{"n_experts": 48, "activation": "tanh_gelu", "moe_layers": [1, 2, 3, 4, 5, 6, 7], "normalize_top_k": false, "init_std_router": 0.0215, "tie_embeddings": true, "optimizer": "muon_variant", "lr": 0.0074, "beta1": 0.95, "seq_len": 256, "train_tokens": 591300000, "steps": 4512}
Below are experts of layer 3 (counted from 0) of a mixture-of-experts language model. Rows are named router (the router's row for the expert), up (a neuron's input weights, with its number), down (a neuron's output weights, with its number) and show model dimensions 0-191. Each number is 128 + 24 x the weight over its row's rms, rounded and kept within 0 to 255. Numbers have three digits each.
After each expert's rows: "mostly gets" lists some tokens that are sent to it at least half of the time. This comes from a sample of Wikipedia text that the model never trained on.

# expert 24
router:145131142164152113119151112101162133160093159132124146165140091136130126126131119079136084126129138110112110143082082130109099101159133118165146089143086100154141137108104148125102088131119158172159126170152125114153087105121107120131171094127111142108109115101165117151105154119129107135108095122115140107152138158139140166091075125111135149116146120104175141103109186137122116115145183137155121115137130129093096101128127121141149115082154122123154156111134164129087169093155107139100115142151122131105107135130155095089123152123160110162121124108099133166113147187116161110
up0:093132142135090157094134127135152089078156140099133119117132139136113108111119128091101112130149153125191086156097154158113121132131120109102120167122109109113147145123121111056096066140115133143155155091107131107120116140128150110115151134139132143129156105135149160083101152108119159106118127130116114119184120130124137116187094128168139081149151163152119137078135150124166129115115115111210105134149149114144103133136171117086141127114131154123109135128162169127170100051107120139126142111114133149137125156166104115099131122123153111135118116102143129141134116149139140125
down0:132093143114152146151119140097128145174084115102124144139164142151145165123139089113100190114082106103103141122153128152153138165135088134142142138112115126127135098125153141172160159116137160109086095130128052114138125132102132139177090086158117120126122128109175100130119156160161150130166087122123160116129116164108118118118098101135148159155135132119084117176112111120134125134121137088086131164125082129139108123183104099157118113089153127120093121085130144124132127148129124137105101120123148146129158108085133117114125115135098168110148161147121121142109185121136122158
mostly gets: " \"", " but", " while", " and", " because", " when"

# expert 31
router:174106131162121113096117126098124112111108166132128138113142134117112107074120115084161145129140093123102149128108102157125133091184085149133113115112073108129149081126129167126144156129146124147122133208158144151169103098147140132122145136125092112072120127091137113129097141144116146175121108096112160101148137124133130161094073160112134138131129126131154143106094172122134164116140149116144156160093128117151114108104145100121120135148168127133142150113112147128124132134149130161099102156159140135104132126134130133133112146147119106186129107069060120124147142150126128179
up0:150106121122148123144144093136141124158096106134106083119099125137154148152135147137121120149145115142170140101180163109105140162156109137143081117101154146147101122137146115177134114127106111131105134165098136127099141142147119090134127081144151154163120126082121140080132108129091055148133116102122138142100148127176085122147140117086142140146112157119136135114125109151088084136112133125101149128146135144134160131151109146183111122139143063150124114140188119160147069117091113143130158130117097097135154131146115124094154111107138117080118089137131109123139112103163157170
down0:148147085113142127137132140131137191091107114122142156135114148120141127109119115131193113097123148139142084134108154143124115139119126124167143142132145122117120154085111148130130142149121130075101153162196130166111164046141134125143127157168122111137088105099093105136080071137132165182076155156148116106150127135111162115158124110136138107110128094094134125134088151130144120119133156144126127113101129160144100123144134128175166124151118107134133149136087165119098136117122110126160133116151151121110136130078144111105097109158123142135102162128140160121099097126122083115
mostly gets: " for", " after", " into", " over", " between", " with"

# expert 9
router:109088137157070157136112084127117125153122133145109116136165117120106118111134169067129101118132126110058115144124126121115114127142114121141085152125147126168120153146115146160108137108110118178153150125112097123119130139095119105134147107153134127129156070112164120106124115098119170140118088126126155100114143174142107101119088116132107131126104102122131170099138174163120125090149124159160189150127170165155114122152123103129093120138155141150152142149116100145117090128164106121087118145137113157120111116137189117113143116111119151179201137132129124149145112153127112152
up2:133103167116144137148137158150159106136133122102083124149097174133143104126173131140130094154106138112084151106148093114140163145103123114111107105103119113120121116151115172110140109137110164184130148130130114123147102160153080099144141136084132104116107089160113136135151175148088118079107129152151105104126147144156143107141106134104112105168128095120135095101157133152127162128128112103085145172130164120158147139080152115111158132144170093151129149123131127109139119136060102097086138133100136136096133122155137152169150151107130149134135146152105146096104149068149114136
down2:121171146126131181121125123136155139128119119127100111147146158131094122114121147122133144088108130087142139106109109098107079150147128153123125158193144146122126123108154129131117110120054074143107138115106115147142133126112139088108144157157131107160149182141137169141110117159131116181134150087124088109149164117099157122116134145137115124126128098127159160130128097141154135124155182115140112112132116132088117154183171154168117119130095114160120124055124151096134136124122122067103141142084107133142125081148109131152124132104105132169103121120106155135143086117116131154
mostly gets: "\n\n", ".\n\n", "==", "===", " |\n\n", " =\n\n"

# expert 29
router:137120088145089172093153109130113142100112130121142147136098097117129107103166052123145105126100138150099128112111155138137094156152132150177135166148132124102130107146094111161117105143122113160171119118159139130160103138099098148139150146145119122111134123129102165106133134127097108140104153081116155104133114151099131110096140124084112138153132141162136151103109147168106106136127192139154134109132121167117138132112092135152168107139180106138131160149100082126156110094150088130136095153140156182134144117148128149109091136118136181128112141100081143115159114174124137155
up0:154116092115123118115105101119109145126138133109120149108133113144160090118122111148098108151109124144123125068110138105143134128110138129121121157109130145141135129147078152169104111130136113156097107119158071103104075133141115129130117123181148157140138109144106134130106134135157108103091161143110148107147127150131091124117153127140184203149112156122149122121080086156130123104114115078156119137106117152139115121119145141145129114131119130162168146161115199089137161145180104100116165116148159131149131082104131158143090103091155111163111099081127131121155173110121104130
down0:130120154163149098136159159129136115109103146136118106140129142122099117108156112116158152105126127145125118181106121135091136134173109075159108094163095120110125111116175116094140136112135165116132160146094146125107175103100115139133140122091109128106117167146142108123140127148060136148174101151124105139127134115095166144124101125141107092123160107136127121095163173094109136151147168164088143126141115115117145160130112137117126130146155107116091128099118092158123121096113167158127114144099105143098151205127125097147174142124085137080117174133150130132097090153124147132
mostly gets: ")\n", "==\n", "===\n", "==\n\n", " ==\n", "\n"

# expert 1
router:121129110168115128090117151104087129161079112061072110112114156132135140124086122129118129115144131142119163085132135094126179132165120162175148121159124114178127128146152146145112129146131117170126112125183129132152100108161110141123137087114147155114129103116109113148083101129074139119127084121112089175071101146146106129119086133091111131117114143129192154131098127158135115116126134134149168118122163130101123138151091091146115112125147154135141169135122121146128126137124138174080147128153093147142135124147142107109119143123116093147097146105116106151138143171107125153
up0:103167095143102129154174131147118151080115113149168138134125132093127100104115130111137117160113115126089155123107106118123104121153186116141115114134098113138115137138101149156087155177132156185126134092113168112146134161171102128152127143174115143130115124141106148119127150126124076149142115143154138131139106125150133160087099134115157105103133097125155142072106137116140144180102105146107130114091132127134123116080174139127137134158130108093156119119169113084135116120118109119165170131148095130113160062101127101141125152126159140099115107117135163111123156169091085112
down0:137133109150122119156133115152132082160134144171103118101111099113090129134118089119151132117159129069146133141120106148129070163105105150116134114170137120151121102129132171105139108150137117124155128129118141159116125115094124108162118128152093174200102160147128137107154102135074127115120125132136119088122127169105141128108155147109121137116100117147168154136139101136149129137123163160102133134123138151117185077100160121096092145130141120134105092150143116160168100140108163111156144138097098130154158091155134121170124136093093111115140131092080132077120153089152153143
mostly gets: ".", ").", "\",", "\".", ".\"", "\""